Below are experts of layer 8 (counted from 0) of a mixture-of-experts language model. Rows are named router (the router's row for the expert), up (a neuron's input weights, with its number), down (a neuron's output weights, with its number) and show model dimensions 0-255. Each number is 500 + 40 x the weight over its row's rms, rounded and kept within 0 to 999. Numbers have three digits each.
Before each expert's rows: "mostly gets" lists some tokens that are sent to it at least half of the time; "comes after" lists some tokens at least twice as common just before its tokens as in all text. This comes from a sample of Wikipedia text that the model never trained on. Tokens count by the router's weight.

# expert 13
mostly gets: "ootball", "rench", "ollow", "ield"
comes after: " F", " f", "f", "F", "if", "ff"
router:456439521448416492528502545527492495457465462477480477525502533517518527551487485512453527519483503439521474539527484564509499503500504572551495418625476521503427465564517471546530490553461447579521542463532516503418506562478509489522571566511506473483413528509496530492401462505498520500542534445556459518479539524456465446617535477438466500461490478506496466495476517515495519508486500482426485577513447543423484443535524578485528528462507431583512445525515489475513506480536580569513525528524443483513469517437511520530458500504526473482495551578496461521556521485526490475507558522582423408471470491478483494493479481528559513403499543474479472501495465448555538546554556513536530528525517512606570497486491506568503499529506450448430509516491516545563452559499491
up0:545504493524472500545560563446537567430440462521525503536491469531557466511501512478469532527418478418517456488462530497486457465513480528546513458514542550540511495540486488584593501558545473535519508559502475505490498565555500334516550478509502442567485498513468426479478521539459455487546526530492515468414470558480511516484471505481516510539553547503485435510509496478524541499450509555481499479530463498503519464523511533522507563586450531501525486555474493459537486535518567509493462470491490474483492491449500539480492416511485435496551510499547485472501531549546540509460555531488406419528496470464506487445542423545529503459401506539477534521430595481543513525476470490487539504504464493499476515429486511539458390512597492483484411476487504493605485574552523
down0:547477498458464593490515501480516451619502501489418540463476595487513445467478458513507459499481498552473435512536484509443475518490448486489459477507485549531544531467502497493469627424474467468506516513531528524519538515440516478513500555519542511445537550511536544477490547551560497503505513469473452429517519494506541479483450518535477449539505539483497445509500618482576481504485570419552510490497511518454497448614488461484514445512477476554495515476567563463465482502583513523526513435477509405574520439472517528522444476511495489431516482494494522477596534467486439521488490463470559481436490498444497487565602504489436513533490509473496498538510442460505466514471513455535527485497573470445552528446491470446573545505490545422491518530524495540471431506519597
up1:440473527544462528480493501476599446493529473490514468556530529510469502561429584474421494487503466531461528460481445477478483429508512527525473517608463500469570463525515488558531510480467494492515510540494520555468525522532474455505499538506529484455504545511459543488459513553505453531497505517535541493496500535494457493503544475513489491519603480494533494426476477545503470545453521566475525582501524496488457477479460491534523559564571461561511535503532467479531468495528515559486497538496433482511455437419483541483484446522438416543542448508468509468533585521591506490547546523549447465614473445521515572510436489497481521411476480454495512538529497508513473437463550528445414586530486560550557513431467580539426416502460502464488522567454544544502477489529536
down1:571493568594529463442457446453548581481568505500517513500474476518473544469559473430552442500484512483564459514572449559558510558536505495563505501459533557490462532414478569500457401484528384586486433513487528502453459520527585460480472464584492478571506518505516477476620526474532521463490540476516491549510500538525483493496470487459564485510503547436521517487495533520533510534507441490477513531476570489546450511442463439474565522527479550466549490514468475446370518494476534470488527453544515436475444522535473496503488471483438536440486502494519461526501493454423486491456485427514516503531514497458514544485485492483493519524489495495503490529515521528510514442474593524483512487463489517617553436466486497511519514477430489405523501507520467505542455502535549
up2:491430551578510395499434476561511523494518526525483510556483551515573489528408484492484511509441462511502527559499500547510572511476446458506543475481491527489464508500558499535623518502466482474438531488578548587485576602536485452442492577495496421492439508470462475462503554577490505582471539505476473431527537485521558524531515439508520487489464534484498489529448510506459555510488530591548462493501432526540464486518512482490483497511530526496499481418456465478456501497490498564491551470477562476503533494477533468535500482473544452465482467522508505563482489477496480459488474480502491466465447501495503513447497504575493518511534549519468537413472483438464453483482477427518446503509564421491449550366450504545507538574511502471511561462495430482480522573588527
down2:456437507490571442538639522521458538479509541477427462443533495485454485539509448520482530466513468485447481466551628490499414485477501543497460491504522524543531483568475548471519565547517511524581532514492445443505463552493484503436564559503457535523494426528471464507531464491548504557506511560470537562445518516498447517496546555526497486541431488518460451575486534453452431513456508479519512573548469431476530547578517537437453547510511482523531498502495582522515486414540519516524471521540478506546515564554480527521473459429520469496435458484548478548548559421467446497526488522516485509531481490500521599476542466466542541502513531481457517485486493494483494472590534507497488535522423541504445468491526511465460548560436460466493513513557452456560564483487461
up3:512430553459414480482539491449503586417391502516510474518522512489589501493521447483503532456484449512456522522473443518524572485536455530499523573544526545447484519523517404602488507433565451510548527483520528516389550517499533475530482577547495510494474509468565474486495482566457472510521582514547482548539512486473493437505507440433509525401505454535498507564507514554557510532520515496543513562504531528476439523507509569487548488581544454534402460485492481405418498469466506544467437464469463472570481437481488503511552492549456505506461441509520492526470506487465524516476555517521486462495445542516554471488440530490498505489476460504530475532499504482482479464501456547536451487462514566572466455476510458417514505472515516536515490503437571520443444532490447
down3:529499544558462524480490478437521408483499488471466501539535536509537537475495450496514528529534377498458472487499494490423484520518533469471495485473528531494491481480501450524492418516465481480441507452476505511552454441504548500518497487429478519450446549490526505542454436494446549470483482418475444484441513471525559478425477444436481528547498549450548601525513522466520483439559478489541531517584519532461443470568548499498479489554539486509462426580537566471524587460489540441502508490524454451496507468494510511482460483512526485539483461576529559562523405461471538493458486490464502462508502495575437467467477500454483497503593510440528534446483474497485475536523535536500476424505538413434485503483518471494465513388480543465574528552598481526466561523452551
up4:534528490485470552530515450534533500548461516417491539521495596513498489573454522496414513504520521429474528516468521534517475479506475487564474469591470526537501569519523407477485502548490448496477432487499561550523508526449526490557490512522511442501443538451547541565492459474505498491529562502389520505536428525472519538511504535494531488542443533471445470468449452571500491553490491514447498482509535459457537519518540591471609587538489448474515412459436436488524465434547520592514504484538485483476456484505503563562506465549510428504578467530500518521514483462572468461512522474548475471518476513448497553561529519524551502564464448474460513506440543546466481512543526467503518551459539410530473515428519508554411505428524489507513491486511439462517444497506537
down4:481525453500459473440457465518451480533524511473483475487517487501572564484508442431491473504451534451512527412457479519537497533536520448427502514498500534514491436468487463480512503511591423588518545546504527473403504510467499512486483513474483468527489476475484445500560564568486484499492483484514481545485544550573561503478482495527539479474585576507473503541492456469494460499477548496501432535523493478513454559532530517526542427488340512487520607455462487469587464528498522488467509543507511496534547509427457530470506492523466453526471502549534502569443426510475494452463460498485540495505502409510420559501523473465490451434480505455517552543538450533552442500555474441462516558504588472466493506530491496442570474498576549520497551584532547488498549436484463
up5:441426517545505445477472493470540521532440500471553423497445456464514480486461511489473495537507476521515448555530530517571512436502551528522433459548481519516474467535516488522469522546421486534478453486570558492413574569502583544519493524494582513515464601543499429446391476491530508518536581438561491399484532492491460531461495486475531496503523478557512497545458552541575541540469505442461555569506498534467492472418549519533442455514518512485472421532534456478529558480464529550538474556492416509494563490456539460523568450522477448503461486558498507523517493549550471579486480471516448492575483514506492584532496485433542540490541511485521499481462532544545536509436498518535501527528481517483485491561502457502575511448489498564494432503479535466503523535437504
down5:507538587512503480533553514546503544534488499469474468464383505475533485492542558550593534543476422444457563467463432480524503459520465493484484451479473415427478458514503525510458511423506471536558546524498572573531490536519512536507506503525438441485532488490471477530467514467557547509522469412542525601490505508501525455478479478539449503452478501498558467470489442456470454452534471558431510462569529493472495499486478517416514496591514467584486513528547562448509513532506460507499523542520528413526494511523527465388505498514481536545389556545472475489431551486502530504467531516484469571478513503467521452468464544519467499493467445510486439443514504528476432544540499591558527464537558505482515502552549580458471550495511553477517500539512555494549521512560516
up6:519484557473489437512508530490439461481497524499476401455451476483540613551556498486426470510464481469501563547506536484468492524522548574477508503476490452519443530447569397497506448469519504469488534504541538417481433442465487507487507506482467411414506506593512484480513508516486504497513519513537399507511431493508484487533523450499440527524474460539486428481573517555496546556442487525471564534458507504465453481514486492509514557482523512538535514541554516483496491499502429496481455479532484475569517565476525462524470502540493428519573467447495502540509508433531473479481550585485455452515468424483455450526515513405510514492496494489458550537499543496475534457488443474506456573559478512516476545536516522446440427451532500441398520537493471514496420578396491
down6:486481490532467540513523460451520478532456533473529443548591474487553508541518555464545555570506448495495485398530514459454524475517505506491514530538443460504525427516479547463517506487478465521517490499491496531454455459547492432542479480537480518500514484473554532545494427520432528495575497414496428473514492564490504529482498438513504539576541456480439468531501465614460436425456472487500483512421427558486505465444601494511478490573452512547504591491563494503492477527474559498486475525503509496454463494582454458507529545531493489536524496561467452465483542468442579520474457580461469492528456535527532544488511598496452582519557545490462510483515471526466463452500544489496435466508555514509496506491434580526530479523416484471484419528529434489488426452544495
up7:389488491468494440525513454510540577512476477516507453503469513548545501477497490581488516514495454515519434507488489508532429485492497481541595452516485480468471467511510483426513533474508500553479520524570573555506456492477584464484540540520515467457439478493537528523626455516415450546524508502431504557521534504479448436514516489492545509477461500523488483520520482460537552539521545475515527478517525542550504510513498450514475527482569431523535506531461469419566556405533517511564405505461511543526484466478548512592531465535495520507493477485540562546474526487487554518487456507495535462495536430524445500510468496493484468449493542466569482400534443492501526437457524560542479516473440480575494503539472503506465490497526490549589474545518448542580554351456510
down7:425551551515457459565481518517454500456522520536528502430509505456515511514550491537463525535460449496525588550458602503517456524517494513515547515517463492455462508485490468500549530527484499493475468475504444457514564437543441554573461524512552511495466542489520535474453491558485447509551481421473467466461492440473506521462392477552540486530447445501459544485493498483515595467517426502487486536497497606484506537500516465436413464522422507522506525485499462477532468485398452492505501565537521574482527434477438476514563502498479513535510555543499516506555491503553515476533531527474485489595580482505515509529514489502525461572485437526490411446554512533534523551404474445494529480496482501428491469581508487520556490527519479499503558525502437418499434592434474

# expert 62
mostly gets: " after", " during", " before", " following", " early", " until"
comes after: " the", " The", " An", " an", "The", ";"
router:414512520497503481531506474450480440443539488484508496524448517472537521452535426458529499627521561485501562563489381540515525502540504536452546509492514485466548482507560557528521517491439455502514492437528454452441524556514489533520496501498467507495524469460443491553491437375477399476539512535479540557499555588488469445469489570499490473526543458500577557452517527449547558427552532520480517501506511518510533510491487535478440425563480520510502595426497528531516509480510492479553498557529512437448522553425499545413512509526485454503488432427451480484518513477518552479465489524465527579515511505466567497471471458432447481481578485533505502503489460481468502525581531498430542458564483488520422515510490554547510480570482444493542485485494504494541523507499480
up0:466497518479529453529544593460499451395405513460526469498460444474456497508535495570490594436420514581559503449479411470457482550543465559469542478452503499540452450475513549493520507479506568501474519447508531454541543484576535536507478510500464559530485483521563503446469477374488506505568540505521451491498527488510489522479524466502543515505498500552543560481464582481561513494496501488477471452520508511519441521589578492467507511586521498542432511475490509499547564515433489542539403507521486452413582538444506492468552470552501452518506472469471504512503516503454434490508506492511491574567470531497513498458518469451451480478509535502490478536454492545480436514558458491451486514491419495540432530508501432546464448502481457521509505518443566418515542484463477
down0:533556525480459524504537487482478407477563472495484394509535479590490463450553484488540441497550521489530515481575558586495432496495492491550531463533512520475524510525513476524511494460534491458474496528539490563452505559483504485495503388534545499545565589505476511421445556548530531472515441459548485443439543535451462473530493493520527501419419428540559480485452514529496538509437484571449515523442503527422528483442500551521462493488508516506549389438534479497538519521492508545546490480526506466523481460568488498538563524466507495500546520535466521442499519560554572483548520510526535522422572519499399512546437551475451480487489503491498518545488524531504492484526503453517512562525537485510487438517514441419554425461485519460470550470494476554446423470504542
up1:498535546439524509553424446437504470523509520489488440452455546520473514496462483505501556522485491484489553578479495550536523482503592554510492474461504479539444493532484522533496472496505433405529541481454452546468531532542478550458456499493480579507489517503424543518543441441513466459457446574402502458487502458504370479566532492448521552491541511516468512458480535481456562503507582535503457554506503529481506559459469505508536455531479483496384478552529457528475483491471471548612500457434462495487538532441515509475512503438486533508465480518603522433454515395423464497437468509463515532457484507567509545515510487531571504466561531481527586504463526534497455465528445453438519450521481455537456442487527488458437455489485480476512479514480507500493526480444472
down1:427442502535428584502445535492499526494596519520539515541503459540424496543516450471459422456514515466463482432559512439500465435472501539506474583504478518483539482539406524524481438478435451484461513488509505439582454521502470530506528503518536479494492500546409544547426507528530418503491480460545515486478443522553495468529539521527441445518488513454451548440465557504508492506516493435517513504448479500462498526436503519574481448472513464535488500480496533499495526480411527527468463521555580497474481459502458571494472468573531459584514501433487506546474487520512488513499494424511468498469557457524459566509477551388436507479508482475476451495482458492538438608514462583433488477434510483478567503532536471510594499493499424522481524479545450527491503534528464
up2:447607506547505500470456500455476542476551423527533407513485469568511536479511472530530475540426492511511478486510503509479543490486592544579486516559523465485473511505477502484503541501531552502439524448487597455484505559477547551602491582520520569428488509464528436560536496487443487524472506483499481543532500478485531491489516446481497482553493481528602498502567457498487518551585466495485489427495537559531535521480484461570514460455511482557510438454485515481474515438499553521471481508484433439478476488492457541383530500467512546542435473558418498450470536489431531452514584486506474532451511498549425543467476517469433493508510511469610465554456478548495530529518456501512489460495491497482473475517531535539431516464514557496468485563547450453476402529493529
down2:572499464472533498465519500444530446526517538511593502527553510446534503517513574556489524494493579429474400466475521504491473485454514485425537486517477434474501434470500565453547414534534422488541520500470484422484503496527490508473456547447474476532524581502429487662495514461492503442557574508527514486427498536491468527490447524582434507519601549500533519489494486449481449531511509509512619502469468422506501464514408557526513530500443452515485450478520467504485556463571526468479470499546524487463550526530509509539522485498535516481508471467521559569497528493520472453565501484463488500495539500468502541530477505495454473494509557510493486543490512521534476536449568433535526519417419446494505482487461528459458539487433556510522495544526569493520472562540540
up3:490564509487525527597528510488554468527519487423501482446497478439493545479474511435517485514449475503486541487572504448557491524513549504494511472550491499459464494494550493497492530537423533482503534471484481519446536469501486566544568539571426569502469479475485536525500440534495495560479479479485524551519559612440469540447498494517521476466546536481490520458515583433498586443492519514490507508580527516540525412556574541398450493528462538518498559508441475533545469547551480517509471477521500527404516540454517479528438517552511394515498530519512582512569525503528534509528495468581567513521501463505498569410466482512444519560600462480504505583501496493532483498526532452508590526521516521513559469493571570496543531472491466497511549521451529464558491470464468
down3:508473497513555544493545524491462520497525517429460532457512451430550501546486504461502536554447497584501485530482500570523474538445535442508506425484533469509510524485503516483516498469473557491456507435548441450464505521498562542477564537525544536473466474530498550475536498461495491537489541470542499540472550530416465457493586445444494460537515500522480534517530461485511458467525474458474558560461458431532560525563513486569521466496508538581502542486473517538502544419578509550436513498447419483485496470498502439480487471465491522498496562495474510467536471472614511492586410496558454506501470456521502569545470547471506576539503438473520524465493486569567511482538556554470526533552565468523456432574542571511535607459453445566511442415514483510504527503503515
up4:487493590523571467560513461526533475480531470475501576502479569465435546560548505470519525512511408513506511458498444498437506485500475470476538486483491508560509471533491564592486498463503471475529568468485443489451538518484501484573419505466507675468524531514539473483525415452524454490523431451555501526513504540546510461466489584500518538525516495465536529526542438462563499537474460474481487477469491465464487595500495516524516493479398473576552513569457497520529503524446541548582508497524501489446504504446428517498496494461552491537586540483439536493526557456497448576505497534535535563489567505453493518475532479494428493531525452511503488487505485520613494496539447543533535509493509542470463449511571531562497495492508496553491461449435561475517495545459531
down4:578515450528494528479488488440529561435530535546475555484518477475478517453507582456560537490553477442459529540416538523444528454534432500508474474512500540411518503469534574520487534463604509483447459524509500577503509496457496505459548548509467487469510458436574496510466512529518522476511484447495555496480558518488480498460568508480523537585506453437506525567442465522462490442507421472594455530485549506446469512492514480523505517539571480509517572523482493472515529418427488575517504510534551528484457427466426501447435499488497543534553568483468475496523560523404521451460501530496501515505457538555530441521444494580464500551533507527478499547473485426568599528450547493499529426469505482488514427427544482431465500469479513528540497500488527470546510494469493
up5:514493578505508423492428465418555519469545469493456474512485479546510591530485426457444426519548615480554550501507445497461511509437491511539538482501467536520558515512541556482560506548467481465569466434476473427481464517537446522552463510481497528503610510444506510493485417524502432550472547519450531519484493551490483465476534602514510505486558392507524542481555549543471553513516476505480534486585576438405503456542494545523523477500419566505485469507536547486544471493483461521559533525467428492468575533486519532499551537432502466533519515507525510492431516483459476436482488480438464537419473489534453508547521531471523485457459484511524469498452483506461513543479475478462470511552540543498491504517527543529517514564524394518505513519459481526544451552464502
down5:475581553574431516494484447545471370508508445498525516523489474462469488478465564501495519481511430488507539505557551529510465543502473463581462555477482531462461501472429453456466505508510495497482515513494561458441525502484525504445509487422609476536523461502467529542483464493464442466548493476517491492534437480533445542530522459497523500511459460521485490439482498503479527483536558484487496473442503471492484524457487495462500500566435456473498458522425546543470570547524493486535520510518518524548444532536509503421447426535527451520506470455472534428509541446547511366491446474512549491510494524407482517521541481530570524496540500443480512495601546554392432409538505532493527459495557480442457442558459551546492511531463505521461478514490476559509570461450448
up6:426474548423543485507484453503487485506540505512548494472449556543489543444498461424478511493471454556465592513473485500525482514479488536542572498455465408510450567530499572522489450477478542461492540439557449511490461515511512522478467579498459538480545537547510527480430472520480501478539469497507534468448526515539445575513421554543465484489499500471505500475549498511527502482483560530523487556553506506537463548442416526466527495538562533432460506476541593478542559445524512391499439495440510495487527496445508518510494482517475534453552452501487431477539496450492414463537425490488498497520444504474481451428501529460509424427576532631535511519479419433502504506464502448504515516541446494535504434530535543505451527497475484501505522547423477536434518487515414
down6:511519516578481478459514502548476488511415532470533516572491492625554444592428497532530530436519495494543509463530564541472513579481552505458521436462467501530549512540531501462514474540521557476478425528440475490463429436514558460534446571452436486519476573478566506502418528387494503453420534490514505486546450463519470534427562473503498554475548455501487518469530512478522467518471588547537508473536556475488495436559569505495462477545483502483488549468491446500543530492546509522502569518509482481531426553421553578519446441448446509511528463500533563585491503476522445514493530517512413547501495501535491441489488483499506532476499492504526516472435509508472562504452540532491520593518465537504533433530475468486454492488547472507534464458471545528548528502519516
up7:529501466556526496532480473514460491497493518515588492570479549483514546504483489480487495501536532450544454493463503532500482453488555497503430431454536523514557563566485599521498463540414514520430543512477401521478468540485465528513398546504460516577463506513510462470489525459506475471460542510508456557548448492491517462491493524526503518538486590504497566469437480490532575537491488550449465470571479610542481487462482481496470547511473468477491575471549472470498531506544496626522462488511528442466469543452480490508534508499511401483525501541520517510504482573500522505529465577498485581486436451466478487437552503566457543427451516531448478499581487517452455484588472535447576517457489549552520544536529533576491443435501481494529517546495503564521528453555537
down7:465542494391508451598494478562577468500449548421529485456529532520486535526552512552514505495594531516513481463491505536509518498542478545503534555492474481487485494515539534508426470472460522525526484533509555459457499492549425485449483491523546446563506446520509508500529573511546557478584527483568519480507566515513513457481516510476588485495444613454521516573461480530520504527486466479597538481466501475480429484535449452520461539481463505485481537510453496491511481512444492549553499532574522571488532508541515479475499488477494561544496475508530500502578530510460520469532471442599477560449489496482516462523520520559496486433503472510417536491550525517515505558555520481561484457495393557462490396544537532477509500536521526441496510571371457456496476548555502

# expert 6
mostly gets: " St", "angu", "St", "iber", "ife", "ike"
comes after: " L", " l", "L", " Le", "l", " La"
router:445480537456459492523472475479558480446504515505492474530527517507497456479443430562480534467584484560504454533597495539519475464498549557522493503436448467437442526496520495499455502567493518609478525579502393439486485517517463534514540487452524449545560548548484511520407531489509494482414497500523475547429519515449540471511527527451502503499491542520630469523563397540491494460495383500502472472491523483527497533458487469448513512533517506525554457533509500432562498488517552442533510487561479546431401603416457446503514490470458502515493484552491512496511526509544539463572444538495423466418495449542497442475492462488473504505461551456502513520491494467526475526522483481509505525520528517467525492471477506495445585478455487488569532502535549468534521525479563
up0:379484583538518495467566495502518488503485485518490468520518503486498552520458457533470555436568489467475478468525502545504511524513483588448540534452527475481528497471600431476466576455515508542460464500449456503495545541475489573448479524540525481523529430476441521484438516496488583454498492508562564568478441498469471453556476540384562505535491501537535517524515511537532517551456451530449571488434511552483473517447532514485477497547534519488538492522512561501519429498559498551480480493536505533461456521499518481520606584443460450460376472571466531497549490484501492548457460518475547541494447492459494486457507452514444522476442587491470469510550485468480458522504405517459485458559458541560467535450533526508464570490469500488477508468549538431497476472533492
down0:512483562510465522528431463499526526496511481428500472539499497493484512604436527487473565470502473438481536489527466525535457465488472561479452557472414487486580538443505504492501508522472502487442557490506541521449545534507446381457492535531470475595510568457506486526513510479466461546471534523587490444439526544594531498509518502562495560450538473468452529494494503461521503539496457461478448504480528528576540475525478528538529529555470492498525466454446437478415538470537528485545541489464452556509490548419451549464530523531541535524593629499499478472521525547439534459550501516415549484509531531554434510497536521462483523557544444446494485513580524532506508478516557522447539545546473544451527467536505453518524445569547542447507536463473555529508490461489491
up1:480505514514463531526526513495519496501498463488493547416459502441454386437468457543501469491517554523474442493510465488518432508570475448499512512518493547475521546490500455390389522494541498516440490559435545497539432539460465481521537434497538536473507503510481484462519527466490547521466435496559469521475420554484520515507519438459491430410481530514566509475485465536520568488525519502472439525532565434538488539491461532498507491482475511429497547464555562448587545479533598447539460484532558505527530500418449513476528415449454521484514524532497495496504483501525462475553500477484528550378506455491500483523500532544488493556568476587505519464548497465510485450527466533498414545523504573560477554481579446523553525470448450482542519484559508534495533490484550
down1:440572506552542476495471436528448420511557477487508495538484509517487465616473529476523450501506452432494426514445501450429381483502453477462521436458470571428497446543548606470506505444532513486499564548508496496502537491474491576491486565528439551645495481442464507537469502519492476532458482505517535481538552505479508442558507548486527518539506502523528474495513460475506437487562525515451521442441504469455505535509523472485462449557519477505546546516505521466529404434528516461512451468474570524436454459555514463531500583492562535527517511514514476444562545532517552420486451555498514490505444454509498511513490556512498542501425546453520563530517513543523500482472545499499503443475551486444511497540506511479468496545556500512453549525406484566525522536510496
up2:472483442479464432476551545481509437448487548500505505519515481564452466513525525579429539512474513568479472510495464557555542501466572505508466531499601544452519586528500528523500471541576510488474451578453513518445463537571492555510445443476459493519537490480440450471507447485484453497480483466462561446424563436526533528559512464484479555462508597479568506474577452506525459510536494509544470521489484487620484467474540535508489589506495501519553509539473476464565520448535546452517541427588466440484439435481521522497503522520522445522491437518482490451502480473514492533552553477491550509477500491435483506430397477473499496483578535562516481548539512483480484589535484512518524444461540488465476451526517415498502416498482477473456520501450508494490526483542546
down2:462505534462565530566501476539532531546529489450511493558515510559485545496509471484507531487450593508418443448496582501512545452511461499538521467417479508443514507464487476549476536492469497518492507440559507501478559488527548498507526516472466485510499463467578512520523537434494568497449526506460547464499482555529545555467494472506455551534543543543539484466558468552450488492477472522541470559535487583472469553514484521537501399572500521486397508510488484540382530491517479539547487508461542426483522408551411469466478510549552476471396494508469508536439580554537464505492520494423511468431477491524516457600500446484457436533541516425493488510510540426516436510505484445535494509521492496490471546500444459545464575428516531481511509537488473495581518515447488
up3:495527501444456566550500553493584498483482537521500530505483457525449480558478498559450505446553541468535483479507526467499495450499468503500511497468513537497491468541530491521522491528429436509480521520502448436483545502540500494513474531513465524432525491513463547543471484572561500527499458517479488540538465468473550456481471456472422433502513453511543485517539432554542505446546487474477489495544463563562488537470435417383489422511523462529580452537517501459584554535429530523550480426497476488473487535482427549481475468446504456524458511476438494495464436428550490461502479528624473488417483502511373469520492476494503460560515492469422442462526453507528554554553491498471495541513465564467498524452395543532504480485504561527502511459579543443495478513432486
down3:509546497509474448490502532452468536427442510522562490488517522431496520503453521421486522413476532561495494514462511536481607497526520557457446531518553509532526428545547472535502399515566531492465582459453482483511539447470471502508465406510479475539508439480562495525547478437480494461514596434529487576496448456535537520527481518523435486500495450468455595520538542536473502543548492503561485512452450492513466518564423568500541489513419565441436455504498471504497503541579449516422527579484548550519530492508476505477530515525521463516493534482514488466438505532554500512471599568518552488518533493511403571521540471425498559485576568508513506446472511480554516503526532484514539439544504489573477481501523518495535491482527471514493496529555526565535467477521495
up4:533468548478509491449448495533591554488501455542498491440516540549463517548464490538458480459545475518511427467587455502545437507536564472489527553482489557478446546542512520525512540537508546508551527523527460498514517483500484477492571436528460465523565478509510403455546429522534547429503502489487548452455460486523578467573516478434544524467529590536547466439534555572454512496499523473564455419456476532511533507470531495424505510552504490533520525517483508524487517555559606591495535547511462447450473535459443435480456614465466549507523471517501465452500522512560515478504525504502507535481539452556498491463486459532502524516487506472534481501460433555488528484539464467457468519568428440453508545425582487572521471467490451490496567455509488507529565537495483
down4:458487474521481473503459458407531496525507429413556531565512528490464480410478471415565480500483474494451489525485522511488479553513474480531514476451436524522497495484499527442472512468512535572480526523529490430496476528528537454513442508562538492546436541420541523510460603522504501519474513455456485484544495547434550466443494492428563531436515514564468482447460480524499464478514547533461440496522500460478489478482445550574491459624561497550420500549491425426549534532524534565482437458506572542509488432420584584527544514532478489558508493514486506510495523486511500529493505553495459520541549547478544500553536486488509488556595470514474595516494499549503510557547492487535494475418455514442569539533554447511493504496530535506534497568486541487474505510513470
up5:509526512512477468484517491503487440457570518463462494539442448494467482499449481524448452468508484516535463466509469557536510518475509456467493553508495482476495506529501420480453494594492510557564463494531509444470541464492502577503513531487495488466492507542496487511410525443463365455530535500497462555507545545502575520473524497452577472487527568500548450556524513525484492455529445615513498532477479485518536513435503443464564500483438539483504436479487427494407464505510576452468458446484483551425479530576512424482436506537499543454478477560564503543505482501463559446506478536526517534541477511492484451499541440439536500477459456578513557518474522478528475483555493457441531492478528530452509460525485535466442577541495565482489561410462526480398443557441545
down5:481394471568494523489528496502554488526476375463566492481571477460528471498473442565508449525477460544569452508508483476468531523427525558499485486468483494508479429514481528541436537522571462481485520504503525539494471525511450466486540448549490501483385487484541493454455455485464416439522485495545446516512542470375512485494485523525485460509472471557535450575495464505543512503487516467462448517518552504483468574519539534470501493466530528456455533518463541505467524441487544504459436465528499459420446572489531604519546477489492512486506559457539467468427563468409453451497518476531530532481436524547573474472539584476518594515551491514516503496407472551518489497511575457480444498480499508524534448488480457498450517498506524521525453528462504509538587542515552
up6:490489514510540540497555490530513527462473465523553500480501476428495497520448511547491551449516485538550457490523508486500464500519527485529488501554491487471444541505432515414512538451481491530535506486527550507527481500577460532469529539457468509492503562540463430523452565492473457521474511557452609586485487465519508447519606479498474505543457503474515475498526504550480504455512542530551523491506469543602510582395547536477477534523504450500488459540502515513500527551512493480488548521477470577426455501513501459531526438528499534523431459468493511543534481487586515463581494439555444530463471523466477535490493504448484430430472494513456531529538468517508594511500422477518386533493532474448469578503460481607455498433465492507608557466506550417453518508423543
down6:545490453425441433515453505518518405478568472509527413445498501528431537597547541507527480497512498514557487481500593528479440501460437527497503515446484484540473439458506463489544553490499518434436487550446560462401508466480500500502514472456487513468451550468475502453513492513502519549496501511494458449502506509575512475474483465492491509444521537447529457497520521427506492488450451521545423481575416483459477508583524449502481474529585478571435498507583586497523489516462506457519521502560496512497484532484510451465582520479431545521456455462482527481591467541432465459467437458485515511473532525386491539509515496481475505499534484532509469522504529504486555542547496497458560538527525489465441433514467513494505517587422489521567456495489571561504561518537446
up7:513465495556457452545462431579520493493485466495482501526555562486467655513521498527487519562483510498442498503480474580544532490557569554551538508515461455510468495468441495459526502527458493538463453523481472436540527533609439460483448548434468463507556514640541450480503606484521503438482466471564486460471511523530448487559452474507531535487488498474488511538496450447535489464517454481520499580467577482474466510463532481505487562553535455528498542471489527398505505461567495538472475511552523464494487497495516485491522481447460445533491471578558523538551496541542533529562614505495525559487499516516580497536522516493415535593491487508528556493436496516511475493508520450474521519451510497549516464503544495531563496454517575495522482499507535457518494545563505
down7:493528498508498500478488449483576526510449575506524480571468552524522474494491485470466572517524488502491465531508486608507592445528472563513542438504565549454580543455440539531547506559579505463544460453507384478436482489536515482530455496508519503528486472550571512532543530465526498444444519509552467450471542535463515429492443485492479483472454510534514520566528526478582526489548579456543483559536449475471496571525536479489536386490591544537450526464518521524503505512461517489514456451529490479487455559490424494506496515511489475511536485563504543435505486449506554510441459482453573500527493450528473569495488418486511513491516499502577483542443410450469484564518559485482459520538481471485499434478468511461554456483496474522594494489576475521493541563526462